Experts of a small language model.
Size: 12 layers, width 256, 39.6M parameters.
Experts: 4 picks a token, a softmax router.
Training: a variant of Adam for the experts, 206M tokens.
Below are experts of layer 4 (counted from 0) of a mixture-of-experts language model. Rows are named router (the router's row for the expert), gate (a neuron's input weights, with its number), up (a neuron's input weights, with its number), down (a neuron's output weights, with its number) and show model dimensions 128-255. Each number is 200 + 40 x the weight over its row's rms, rounded and kept within 0 to 999.
Before each expert's rows: a language model's description of what the expert responds to. This comes from a sample of Wikipedia text that the model never trained on.

# expert 11
Description: Later words or pieces of proper names and nationality or team terms, in sports and biography lists: United States, American League, Yusef.
router,142,263,175,225,174,237,111,212,112,176,216,99,162,168,145,202,222,224,192,220,226,186,218,200,250,235,219,209,190,162,182,242,179,282,222,277,150,181,157,140,152,253,258,212,154,229,232,220,164,151,225,201,106,119,239,180,157,143,202,184,205,172,164,239,273,192,168,243,195,252,185,205,246,180,193,291,191,199,204,200,218,128,284,187,130,174,132,230,171,226,266,245,129,249,182,176,203,223,181,148,241,207,131,194,238,251,212,218,215,231,215,167,188,246,137,210,158,178,234,246,140,215,176,186,249,141,156,153
gate8,192,178,182,260,195,126,168,230,201,215,201,219,251,215,245,242,239,160,253,168,247,104,243,203,243,268,228,292,140,138,149,204,138,167,184,181,192,132,232,176,206,160,194,219,259,119,225,189,199,176,206,217,242,245,266,220,135,206,191,149,171,232,185,168,233,169,261,196,149,222,187,192,185,196,151,173,164,249,236,218,169,208,260,215,247,190,212,228,262,216,210,220,276,145,240,149,195,201,173,245,202,283,197,257,231,211,188,153,144,103,193,175,256,215,214,225,278,190,209,211,219,225,267,179,221,142,153,165
up8,214,239,243,210,224,197,141,136,207,136,239,154,145,183,219,220,240,244,271,158,186,155,201,220,221,256,300,233,230,237,225,222,229,198,187,273,224,169,180,215,166,232,218,196,183,176,187,235,210,214,121,169,225,220,197,158,229,169,235,179,258,215,145,263,196,212,195,186,246,212,236,224,210,248,224,138,254,170,222,201,199,242,101,225,271,250,223,193,146,188,229,304,203,256,182,207,142,234,165,227,285,245,160,278,204,219,245,220,195,191,190,264,248,199,146,211,184,242,182,134,220,196,228,228,263,215,177,182
down8,213,244,303,158,159,166,205,166,239,187,263,183,209,213,257,213,121,132,179,196,136,209,197,207,225,204,179,165,218,222,220,210,240,172,155,127,161,214,189,172,195,254,266,186,176,123,222,189,246,215,180,218,188,282,192,155,221,255,180,237,253,227,164,225,204,173,210,211,151,281,164,132,224,197,201,188,206,216,242,223,236,175,221,300,145,125,209,233,227,155,182,173,230,177,214,143,234,203,206,140,213,127,179,222,231,248,211,273,219,144,174,164,233,188,337,170,270,200,231,179,164,236,160,179,153,246,246,179
gate9,226,222,207,192,243,174,194,190,178,193,242,187,229,189,102,250,250,185,204,235,212,174,241,191,180,180,199,267,217,187,174,207,112,149,177,190,232,139,143,175,187,235,170,152,174,236,199,187,230,150,205,165,248,170,230,171,146,169,197,238,176,213,196,231,229,170,210,259,129,162,295,134,210,115,167,259,227,192,156,187,169,236,164,182,229,217,138,207,168,282,216,172,194,228,212,135,216,269,196,264,185,156,172,217,106,244,187,205,168,225,185,278,181,163,223,211,233,228,181,265,182,272,161,158,242,255,184,126
up9,190,212,184,190,197,202,214,264,220,126,207,239,157,174,182,206,150,243,149,182,195,233,142,234,216,203,212,147,245,255,237,233,163,163,189,194,161,167,201,160,195,224,199,226,151,172,158,221,198,182,216,241,182,188,182,149,159,171,212,230,132,105,148,172,215,179,191,199,139,161,208,173,165,159,260,139,180,181,148,164,192,288,200,180,246,249,118,136,151,242,139,230,224,153,251,197,151,220,163,210,153,158,275,170,243,184,245,199,165,253,193,218,171,177,199,186,148,188,219,172,235,229,244,232,233,201,247,177
down9,190,236,197,209,204,193,171,190,247,152,189,130,185,231,158,171,199,191,233,252,274,114,161,260,220,250,188,211,234,278,241,249,211,181,180,169,183,223,180,169,210,218,227,133,203,136,209,192,171,191,283,113,216,142,203,161,108,247,162,288,254,296,252,201,267,170,201,230,202,198,253,205,234,85,162,199,248,214,261,244,161,232,205,207,166,253,179,152,206,341,191,269,208,173,204,218,224,235,170,143,213,175,174,157,184,192,254,221,185,218,233,233,243,215,223,214,183,119,194,212,120,117,260,223,245,262,225,172
gate10,182,181,212,259,192,218,262,198,255,155,226,203,165,185,188,192,160,215,224,196,182,167,151,240,193,120,227,138,218,233,302,144,253,190,220,164,178,273,139,185,227,247,230,216,169,205,286,193,233,280,136,210,165,170,199,200,186,205,231,206,266,164,127,151,183,168,138,156,263,162,166,164,226,190,197,263,224,233,218,141,274,166,200,237,188,183,200,180,243,193,216,165,201,249,184,223,233,187,196,222,214,219,200,197,146,225,167,286,208,106,256,150,263,255,182,208,212,210,202,267,196,154,220,279,130,247,224,217
up10,190,208,270,142,262,203,187,246,215,187,229,176,191,294,237,188,150,202,192,178,219,168,137,165,223,166,264,176,179,167,179,124,197,144,250,195,222,219,220,220,179,194,199,208,150,136,281,161,179,257,184,193,198,148,163,200,182,247,197,267,298,217,162,197,246,225,193,162,264,233,112,221,147,197,207,205,194,200,207,212,173,270,205,178,197,172,148,180,227,161,259,200,200,181,289,209,164,142,209,231,252,194,122,199,226,178,176,165,215,171,188,264,248,219,286,132,206,237,180,130,237,200,223,218,132,193,244,201
down10,190,172,178,214,166,215,264,178,165,188,168,197,143,272,161,143,256,210,196,241,211,270,169,150,196,230,148,175,276,271,174,178,229,189,226,204,196,177,115,205,233,132,175,166,265,211,152,217,206,235,207,165,196,206,250,209,173,206,189,263,169,216,204,230,120,200,142,198,229,182,204,197,172,213,193,128,187,197,171,230,200,166,216,142,226,160,162,167,215,334,143,208,192,248,227,237,231,196,226,166,155,234,272,161,153,98,232,159,182,203,183,239,151,210,304,234,169,131,134,247,260,149,238,256,214,236,194,250
gate11,232,169,233,228,174,246,196,246,150,255,171,127,262,271,248,196,247,206,125,214,298,253,258,113,233,184,177,260,167,217,190,158,195,255,184,241,183,182,226,220,204,209,203,248,206,185,255,212,215,118,221,240,168,182,226,204,139,195,293,193,246,225,174,188,193,214,211,262,222,204,184,131,162,226,176,215,143,214,203,268,158,194,180,170,129,143,217,153,267,236,132,182,249,258,170,168,195,185,202,171,172,158,235,226,142,206,288,168,234,139,264,232,281,187,206,262,168,181,164,179,211,218,197,181,201,187,220,124
up11,246,166,230,145,195,163,107,158,256,155,165,296,214,135,229,270,194,198,237,202,207,142,158,224,125,173,237,139,209,250,219,250,237,176,240,164,166,225,224,171,259,237,135,249,190,270,151,196,178,239,187,167,266,234,167,220,248,216,142,246,206,176,264,188,167,174,232,167,175,159,211,216,202,203,194,99,210,231,227,119,172,226,244,240,234,158,229,241,114,143,249,169,187,184,225,234,214,266,205,261,177,252,129,137,146,160,185,182,167,207,115,227,166,219,174,140,174,236,168,218,149,156,200,240,261,191,141,195
down11,220,184,200,248,219,235,167,218,205,268,188,123,245,222,181,237,249,209,217,193,254,220,176,200,273,209,129,181,239,157,193,179,272,221,207,175,263,209,179,191,223,227,150,163,190,211,142,295,206,255,186,197,259,210,163,171,159,212,103,198,159,192,242,119,165,218,200,203,174,200,224,219,159,187,209,174,145,183,198,224,136,111,189,196,102,273,214,170,124,283,274,219,201,160,187,199,144,172,199,166,237,260,238,187,214,188,221,107,209,185,264,209,196,194,101,226,211,150,175,225,183,185,179,250,169,201,192,192
gate12,179,217,121,195,206,264,172,162,168,230,154,180,185,205,135,198,198,155,157,159,177,169,183,199,144,121,229,138,191,194,223,266,265,183,196,254,201,169,173,196,304,237,226,184,229,170,161,237,170,198,182,135,161,202,255,189,201,235,195,252,199,187,176,212,159,181,117,193,208,190,260,196,185,154,166,205,212,202,164,263,156,210,134,186,131,197,229,167,166,207,158,239,217,232,183,229,173,196,180,218,186,288,196,223,223,178,202,264,153,287,216,181,100,215,155,185,197,236,218,180,164,171,212,142,200,241,197,161
up12,231,258,161,221,149,256,239,124,164,161,214,228,209,197,255,140,139,180,157,107,159,211,197,204,150,171,242,135,256,219,213,194,261,188,141,255,239,232,218,149,272,215,194,197,178,171,212,190,234,225,249,152,219,186,262,157,238,202,180,234,269,121,180,168,206,128,173,240,176,243,248,221,165,169,150,254,217,227,263,199,166,250,195,231,163,228,192,199,180,222,137,250,174,172,212,227,189,256,193,186,271,228,225,236,245,171,150,231,184,216,250,157,182,188,199,150,181,181,216,268,204,224,165,195,152,165,201,201
down12,187,154,179,181,182,149,172,197,221,155,218,208,257,199,211,249,243,197,162,184,223,224,181,231,191,188,202,143,207,249,194,140,261,244,166,171,177,288,165,134,130,154,289,119,200,168,263,251,190,139,214,183,135,196,247,221,208,199,196,180,171,206,215,162,215,263,174,225,238,186,202,251,109,180,279,238,180,248,178,187,299,177,182,229,280,203,182,220,246,168,212,146,231,214,242,177,233,268,255,138,126,182,181,220,131,139,234,229,176,174,202,122,161,164,299,117,200,177,211,232,213,211,125,259,143,217,182,211

# expert 45
Description: Verbs and function words after a pronoun or first name in plot summaries and quotes, like likes, do, not, any, published.
router,199,165,135,214,177,245,215,189,175,192,245,213,189,235,149,191,180,149,154,175,183,140,230,183,157,219,206,227,194,179,75,245,151,194,144,190,160,197,195,150,166,253,215,128,208,181,224,168,189,199,293,193,181,164,220,113,208,162,208,238,175,128,143,212,194,151,163,180,197,165,281,196,232,191,136,197,153,131,188,205,163,177,206,124,153,125,253,205,188,176,212,172,179,107,201,176,175,284,201,163,217,184,203,261,125,197,92,126,189,209,240,141,112,215,171,181,216,257,228,176,215,193,222,179,223,173,235,210
gate2,155,201,156,227,273,230,249,199,192,120,198,205,189,189,168,174,130,216,147,251,185,171,230,177,190,196,177,187,237,83,192,248,169,231,131,161,186,150,170,164,185,220,140,212,224,180,212,114,174,189,245,181,189,237,242,156,172,317,214,276,214,218,215,234,151,161,169,268,253,199,242,173,193,204,195,247,192,189,138,299,231,166,108,165,188,276,217,201,197,268,198,248,196,190,170,241,110,180,205,225,254,197,183,214,186,93,135,219,170,228,200,223,199,246,178,166,232,210,254,217,227,212,233,144,162,229,214,253
up2,126,161,138,164,187,156,268,233,250,190,194,233,236,186,205,153,206,146,169,172,166,175,264,233,155,211,186,189,231,179,152,184,207,198,228,245,249,188,203,260,218,159,272,176,182,184,185,201,222,276,190,195,127,215,164,288,138,235,207,227,118,133,103,193,248,199,175,186,168,163,132,175,243,237,222,244,178,160,222,211,210,184,264,223,167,146,137,148,232,192,279,226,201,168,97,210,174,198,215,201,222,168,204,217,194,167,153,221,273,182,210,180,168,147,245,202,193,178,175,229,99,198,232,163,196,125,212,189
down2,260,293,169,172,198,198,206,202,245,219,190,277,240,179,171,217,180,144,206,156,230,229,162,216,236,233,180,257,240,191,153,197,217,179,242,257,116,238,228,177,237,150,177,189,165,144,175,299,187,210,186,236,194,187,337,270,196,180,194,216,297,195,211,284,217,327,183,176,273,207,201,95,261,166,200,177,194,168,223,112,196,197,174,183,188,190,128,172,251,278,165,219,254,145,239,183,209,249,244,180,167,129,197,222,187,139,177,188,138,227,151,217,173,257,199,273,272,191,138,180,240,172,133,190,273,241,229,196
gate3,136,167,243,298,238,254,207,94,187,206,181,176,198,178,257,215,158,193,172,203,258,224,260,196,157,261,208,331,162,247,169,195,197,190,265,286,175,238,132,189,201,186,185,232,215,203,188,141,192,198,217,260,199,180,148,238,172,165,147,210,235,263,143,217,168,210,201,263,192,179,219,281,273,146,202,231,171,212,181,230,180,144,134,216,139,242,243,220,133,178,215,190,210,151,139,185,221,160,186,266,244,250,208,264,182,210,197,190,270,152,195,224,212,192,214,223,221,228,147,242,195,144,263,208,245,198,227,203
up3,229,227,169,125,246,214,142,225,257,252,219,318,197,170,206,215,136,245,221,167,132,172,207,199,235,145,235,190,151,160,253,208,178,255,234,101,251,205,189,231,224,153,184,195,212,255,236,259,171,161,215,150,208,239,161,200,161,207,136,239,150,171,239,171,130,177,147,212,253,278,197,184,166,260,208,136,289,230,189,191,150,220,169,231,190,220,210,202,214,144,150,223,126,284,199,221,148,208,238,209,167,159,261,224,231,238,206,181,211,223,202,233,232,208,183,181,183,136,242,137,263,228,127,170,190,169,109,191
down3,192,234,175,169,268,230,214,158,145,228,158,214,199,136,170,188,198,237,183,250,268,196,226,173,200,157,186,204,194,250,234,164,246,101,245,154,190,242,180,200,231,155,158,225,193,193,171,125,197,194,217,212,174,271,199,162,267,212,246,182,224,204,163,217,177,177,239,191,193,239,229,162,175,159,189,148,187,222,180,185,180,152,238,223,258,158,237,273,203,210,171,201,146,183,252,195,229,150,265,306,196,285,236,233,232,141,238,163,163,203,237,180,256,201,150,187,219,166,161,155,218,229,139,180,186,214,183,176
gate4,180,232,184,178,179,163,171,273,140,199,234,213,293,225,127,221,192,199,197,242,153,169,179,192,250,326,194,224,237,216,203,136,243,198,205,188,190,237,182,147,128,194,152,199,214,198,199,221,164,167,214,148,215,210,185,240,183,216,154,269,129,195,171,195,205,168,237,236,152,221,212,180,177,218,151,233,173,217,211,284,276,175,205,167,206,201,228,212,232,173,208,156,178,215,200,134,198,215,231,154,195,269,203,142,117,185,184,119,153,159,235,242,179,227,204,176,121,191,141,179,158,220,236,215,213,131,307,198
up4,229,213,182,253,177,224,188,182,217,237,145,242,245,181,147,214,187,210,142,234,199,208,218,144,251,191,132,234,155,195,222,228,233,229,193,172,197,218,152,148,195,217,161,129,273,222,191,207,211,215,212,185,180,190,196,217,211,252,200,262,155,196,138,229,225,200,135,203,190,226,231,277,201,215,227,218,151,178,77,258,217,160,195,157,220,171,236,158,256,223,161,215,144,226,209,197,190,216,216,242,226,204,154,167,176,193,191,186,153,153,170,272,215,211,230,138,261,186,152,174,163,148,129,241,210,211,308,135
down4,235,203,191,156,206,242,171,174,249,214,153,211,212,213,222,189,231,164,165,249,169,209,144,180,236,279,169,266,146,226,125,196,182,187,240,205,220,212,212,212,203,237,200,227,91,202,255,210,126,224,176,248,124,152,120,175,215,252,203,253,124,228,219,212,111,188,250,170,117,186,220,150,199,200,200,163,177,135,190,235,213,120,277,127,190,192,155,263,134,290,165,202,172,218,171,188,126,216,190,188,211,268,270,209,219,269,159,189,220,264,187,224,175,180,194,266,188,188,174,241,203,206,213,234,182,212,194,190
gate5,199,137,145,240,183,170,237,202,299,225,289,245,200,196,240,245,192,235,197,131,235,120,96,183,261,221,208,197,241,87,197,263,166,190,164,183,181,192,211,182,198,177,215,198,141,205,149,161,167,196,205,132,164,185,197,151,202,135,213,214,250,206,211,237,250,126,284,221,214,210,184,119,227,286,153,189,176,155,230,190,242,215,172,204,215,188,165,157,277,203,230,294,169,173,191,244,158,183,156,210,218,258,139,204,224,210,275,209,185,174,168,168,190,246,247,277,203,183,209,225,140,220,191,216,235,183,220,175
up5,187,125,185,205,175,120,268,199,314,200,285,229,262,233,198,217,172,188,237,181,100,156,195,183,222,243,180,155,198,198,178,182,192,138,211,247,201,243,242,163,189,199,260,148,94,174,249,207,201,156,216,180,220,117,212,202,209,200,206,147,193,179,210,258,230,171,222,207,177,150,221,100,278,266,186,208,147,160,222,234,204,228,221,129,207,198,207,156,267,215,236,238,89,131,226,236,232,160,183,204,201,228,176,169,177,227,232,174,282,222,233,204,123,179,273,244,207,210,239,174,177,236,203,222,245,174,238,214
down5,170,152,196,187,232,148,240,215,130,176,168,243,292,219,222,139,232,284,179,170,248,122,223,176,245,132,168,187,160,110,222,223,199,177,253,257,213,240,198,161,209,209,201,257,180,224,169,222,175,169,195,267,179,186,254,204,251,175,231,182,303,189,237,188,223,211,229,195,183,205,198,149,226,209,203,154,163,165,158,183,229,262,235,135,262,226,183,217,272,310,201,215,270,191,224,175,190,191,195,192,157,206,173,129,203,159,198,176,161,256,129,177,264,207,225,200,220,236,219,231,167,193,201,214,208,253,153,158
gate6,153,186,119,277,206,209,168,188,213,209,226,251,209,158,190,194,228,176,194,207,229,149,199,212,179,218,251,255,194,168,157,190,185,225,141,229,166,161,231,197,245,245,255,182,192,199,243,207,170,151,238,241,199,251,244,227,204,209,231,259,156,123,247,215,252,130,213,164,253,175,249,242,269,226,213,196,210,264,179,205,173,196,184,190,166,184,261,211,168,268,189,279,202,200,207,179,181,288,204,149,182,189,154,220,211,197,150,115,236,267,177,185,171,202,196,174,197,271,137,186,113,276,166,231,232,138,233,169
up6,117,227,214,280,160,243,251,198,222,162,232,241,218,207,218,161,217,215,190,186,226,219,228,201,177,196,245,224,220,126,246,233,181,208,202,202,201,255,228,166,239,172,169,163,156,213,224,181,151,177,221,232,114,234,274,274,240,285,301,208,249,101,209,169,201,168,164,239,196,188,248,169,212,166,208,203,193,284,205,168,255,238,196,200,224,215,218,267,162,217,210,230,193,265,238,225,157,226,246,239,163,182,169,211,250,204,125,186,289,209,173,119,231,231,190,207,241,199,140,165,217,224,223,153,196,164,294,297
down6,199,299,185,204,231,178,191,173,223,197,246,260,268,202,172,165,221,175,219,228,227,193,177,199,187,287,195,184,221,242,187,185,201,306,244,192,125,242,148,154,246,177,259,143,197,246,194,239,190,225,169,187,183,228,258,271,170,252,246,227,163,233,208,251,193,274,195,204,262,183,205,150,252,153,131,215,216,100,184,231,174,265,174,181,289,213,125,172,264,336,149,128,222,251,182,223,246,308,169,163,165,162,264,210,167,190,124,244,176,187,183,110,146,221,257,238,219,223,180,246,186,137,221,167,244,246,143,191

# expert 26
Description: Full stops ending sentences or abbreviations like No., Inc., Cap., plus )., "., en dashes in scores, and section headings.
router,209,200,221,153,122,250,200,226,238,143,210,261,225,143,184,119,156,215,278,244,246,156,175,192,189,187,177,247,210,265,273,194,163,210,137,266,108,213,202,133,149,137,241,206,171,213,143,259,186,247,217,122,155,296,169,195,186,219,164,87,188,159,199,286,140,205,180,196,227,258,150,201,173,215,197,127,191,251,157,164,235,247,168,222,178,223,192,190,189,146,179,155,204,191,173,203,238,221,161,151,171,194,256,182,196,195,279,184,158,243,196,243,266,251,223,297,164,228,202,176,192,173,177,167,201,271,201,207
gate0,169,238,155,212,197,164,286,243,160,229,208,212,278,250,220,136,218,199,259,237,153,219,165,162,220,194,215,231,217,289,201,194,211,209,224,256,137,166,171,263,191,221,189,185,284,217,238,196,238,165,239,168,189,200,196,243,242,183,221,184,147,172,157,310,158,190,193,271,238,186,175,280,213,189,223,124,240,183,167,263,244,216,130,196,240,146,154,223,140,211,237,227,186,147,242,183,207,141,196,190,191,187,244,224,273,237,268,242,136,165,180,169,157,213,193,270,200,235,180,166,243,150,221,221,173,216,167,235
up0,214,164,148,231,188,182,269,288,136,194,179,143,176,196,188,174,237,207,268,194,128,84,149,216,256,221,194,158,172,265,183,207,179,185,152,227,201,163,161,182,197,241,209,169,136,234,226,225,260,210,251,239,199,209,191,222,257,179,192,149,222,113,218,206,206,144,217,191,233,251,169,239,222,224,181,215,206,146,180,182,228,256,226,158,185,188,173,229,212,198,279,238,241,242,242,150,178,209,190,148,279,212,217,192,274,338,214,208,176,197,190,203,164,225,205,225,223,192,182,153,208,175,289,178,196,157,145,264
down0,143,213,191,182,207,198,239,166,192,197,145,174,164,168,260,178,172,208,178,178,260,233,195,167,142,199,213,219,181,153,184,156,173,238,143,236,239,169,209,169,80,193,256,210,177,183,235,140,259,195,204,184,168,135,226,172,196,136,231,216,117,123,277,229,234,272,250,199,184,212,189,177,161,223,158,195,249,180,206,188,233,203,206,215,192,236,233,197,247,213,133,258,131,213,180,184,226,154,174,160,260,184,208,167,168,163,180,201,218,155,168,256,153,201,225,152,115,240,225,235,237,195,199,196,178,208,195,282
gate1,233,216,202,188,135,228,199,200,178,207,113,231,157,195,227,170,204,218,215,177,177,227,156,257,235,200,240,144,211,197,233,225,299,222,182,135,216,162,177,276,177,207,275,155,211,240,211,170,172,199,196,197,189,268,269,187,214,218,153,230,229,235,214,245,170,146,205,212,97,169,199,209,131,197,163,156,235,199,214,250,71,201,162,146,167,262,213,200,170,192,207,199,163,178,221,226,207,219,213,152,242,155,170,255,220,214,120,251,160,227,192,262,159,186,144,197,147,193,224,223,153,147,184,149,211,214,236,237
up1,216,216,141,142,107,244,210,215,316,155,217,159,114,172,276,170,213,218,163,170,196,170,218,269,196,180,165,182,175,251,247,163,204,273,151,143,175,245,232,255,138,198,174,186,212,183,158,238,196,230,165,221,156,186,178,188,201,263,242,174,196,217,250,273,174,236,225,195,169,215,197,173,146,165,250,254,138,210,178,195,218,167,148,162,206,199,181,188,153,193,171,196,164,204,137,233,138,128,141,193,163,254,236,242,197,123,180,228,259,174,161,185,235,216,201,212,262,229,206,263,223,172,256,151,177,234,237,208
down1,191,186,174,169,246,241,188,167,156,187,263,233,188,180,198,193,228,202,197,145,219,193,162,147,214,140,167,243,197,170,158,200,222,153,149,245,137,260,188,164,202,196,142,264,184,221,187,176,171,127,225,249,212,183,242,229,222,212,181,176,220,207,129,169,145,190,199,166,249,167,106,201,261,233,247,154,238,274,254,185,210,249,237,260,190,186,216,187,229,99,211,131,243,229,220,172,177,213,219,243,296,180,210,209,254,260,214,189,183,154,267,263,192,262,224,156,239,171,199,150,197,223,247,155,251,216,159,215
gate2,159,250,171,162,221,206,211,216,188,175,208,222,188,141,152,194,146,154,165,232,191,237,180,260,113,187,152,223,184,173,196,189,203,207,168,239,191,136,209,167,183,277,188,188,212,209,166,186,177,194,228,160,203,310,220,200,170,208,199,160,233,192,224,220,99,197,149,234,224,203,199,219,193,210,296,165,213,179,203,290,264,192,104,146,223,247,263,234,268,148,157,199,178,219,208,250,165,174,202,217,234,190,191,207,204,149,221,153,164,188,133,253,209,222,226,253,273,217,186,240,208,244,200,117,215,234,204,203
up2,165,120,126,162,190,235,277,211,257,182,204,166,259,197,201,169,230,180,200,146,157,148,232,239,195,217,168,211,188,200,274,233,219,172,202,155,244,172,173,261,188,232,271,218,96,145,251,260,240,258,184,205,171,199,171,132,153,249,253,181,186,153,223,173,210,239,239,191,178,212,155,228,205,138,173,174,131,176,197,127,267,181,244,100,162,155,119,124,206,197,306,277,191,190,214,189,220,115,231,178,247,193,262,233,185,185,230,213,296,176,216,189,171,179,234,160,220,229,208,128,215,230,224,282,155,166,161,158
down2,272,211,200,233,188,193,166,226,186,228,206,188,246,206,185,219,181,117,268,204,269,218,206,161,144,156,182,187,236,236,242,176,242,210,208,200,120,153,208,251,168,160,166,207,224,148,141,163,193,207,267,83,260,273,239,162,291,208,281,283,240,204,202,215,225,178,204,161,174,179,189,108,247,232,147,148,184,174,214,177,228,216,166,174,210,190,265,170,247,298,125,102,286,194,240,138,230,176,190,188,200,156,166,221,148,160,292,176,177,195,183,191,216,272,112,262,272,228,261,198,183,175,172,176,258,211,230,190
gate3,221,192,248,224,134,231,198,123,192,187,160,214,240,175,182,151,118,209,253,171,232,182,225,268,150,216,204,207,228,312,152,191,205,186,260,274,128,207,265,189,182,181,175,258,241,273,216,196,253,197,204,144,240,167,204,207,165,207,191,197,210,243,182,255,168,178,186,215,214,197,232,219,206,183,143,165,134,199,155,209,176,196,153,307,203,185,265,275,184,172,229,211,183,183,161,191,216,200,234,216,169,205,186,259,154,163,173,199,212,242,242,229,231,139,219,236,214,232,175,241,225,103,187,149,217,164,219,233
up3,188,252,212,212,261,149,173,252,198,213,185,263,245,189,222,223,133,280,166,217,131,195,222,276,175,239,180,207,146,122,213,218,174,260,259,174,212,241,163,187,228,178,208,203,233,186,256,277,210,197,209,157,260,220,176,188,230,287,153,185,161,239,188,211,191,218,189,195,280,254,212,191,146,239,272,136,265,130,222,216,173,191,188,141,169,206,151,105,232,200,109,228,193,222,262,173,205,176,141,159,175,233,270,215,244,296,158,199,189,203,198,164,203,196,172,173,154,121,214,126,193,267,202,220,211,220,114,159
down3,183,147,240,229,223,148,184,282,164,197,272,144,181,226,168,226,173,197,259,282,217,154,200,183,271,143,140,195,219,255,161,197,218,201,224,264,219,182,224,151,181,174,206,159,150,268,165,191,162,182,215,235,206,259,152,196,239,219,158,122,205,116,216,174,157,209,167,193,223,212,189,117,214,197,181,170,119,232,166,212,164,172,180,212,286,200,196,207,134,283,279,218,142,228,278,140,218,186,260,249,204,179,177,179,192,173,270,203,199,270,197,179,285,221,134,247,209,195,172,178,229,170,180,234,216,264,150,277
gate4,206,272,190,256,176,128,150,251,160,190,225,187,241,229,234,225,169,284,220,209,187,187,215,221,179,277,155,150,236,162,241,147,193,184,236,234,231,200,245,157,174,180,201,261,189,184,179,244,192,226,192,189,171,165,216,170,213,265,206,188,208,265,216,178,233,155,146,220,221,249,139,216,217,197,208,214,164,152,196,294,287,225,249,128,153,223,192,173,101,175,259,210,147,189,173,203,248,206,168,159,220,217,230,147,259,199,250,99,174,192,251,227,201,295,184,191,146,126,172,167,270,275,245,162,140,150,219,226
up4,188,195,171,225,248,152,190,213,204,215,159,183,304,228,159,263,205,189,125,240,176,267,189,134,168,294,204,208,199,191,213,243,222,222,165,183,198,213,134,143,151,241,211,129,301,173,187,235,211,177,193,160,246,199,228,183,198,229,177,247,148,156,144,227,202,235,178,247,235,259,167,226,119,159,205,193,153,223,121,213,223,157,165,250,191,189,165,199,207,232,149,178,166,178,212,239,188,198,223,165,188,154,197,235,136,210,234,207,118,117,237,217,197,216,236,148,225,186,168,205,160,183,136,254,207,198,224,186
down4,206,166,208,157,153,203,255,195,203,129,181,183,139,238,200,140,195,231,230,196,199,227,170,183,213,188,189,188,211,247,107,173,216,163,219,194,303,130,180,206,284,205,168,239,209,183,177,192,152,219,212,219,207,153,200,158,198,191,182,167,196,199,221,211,188,162,219,241,129,194,251,159,249,281,250,178,175,175,233,229,156,168,256,197,170,240,236,218,128,234,210,204,244,179,100,207,135,145,268,198,182,180,186,239,219,243,188,207,261,181,219,158,260,142,203,201,112,222,205,161,236,163,158,153,171,189,139,191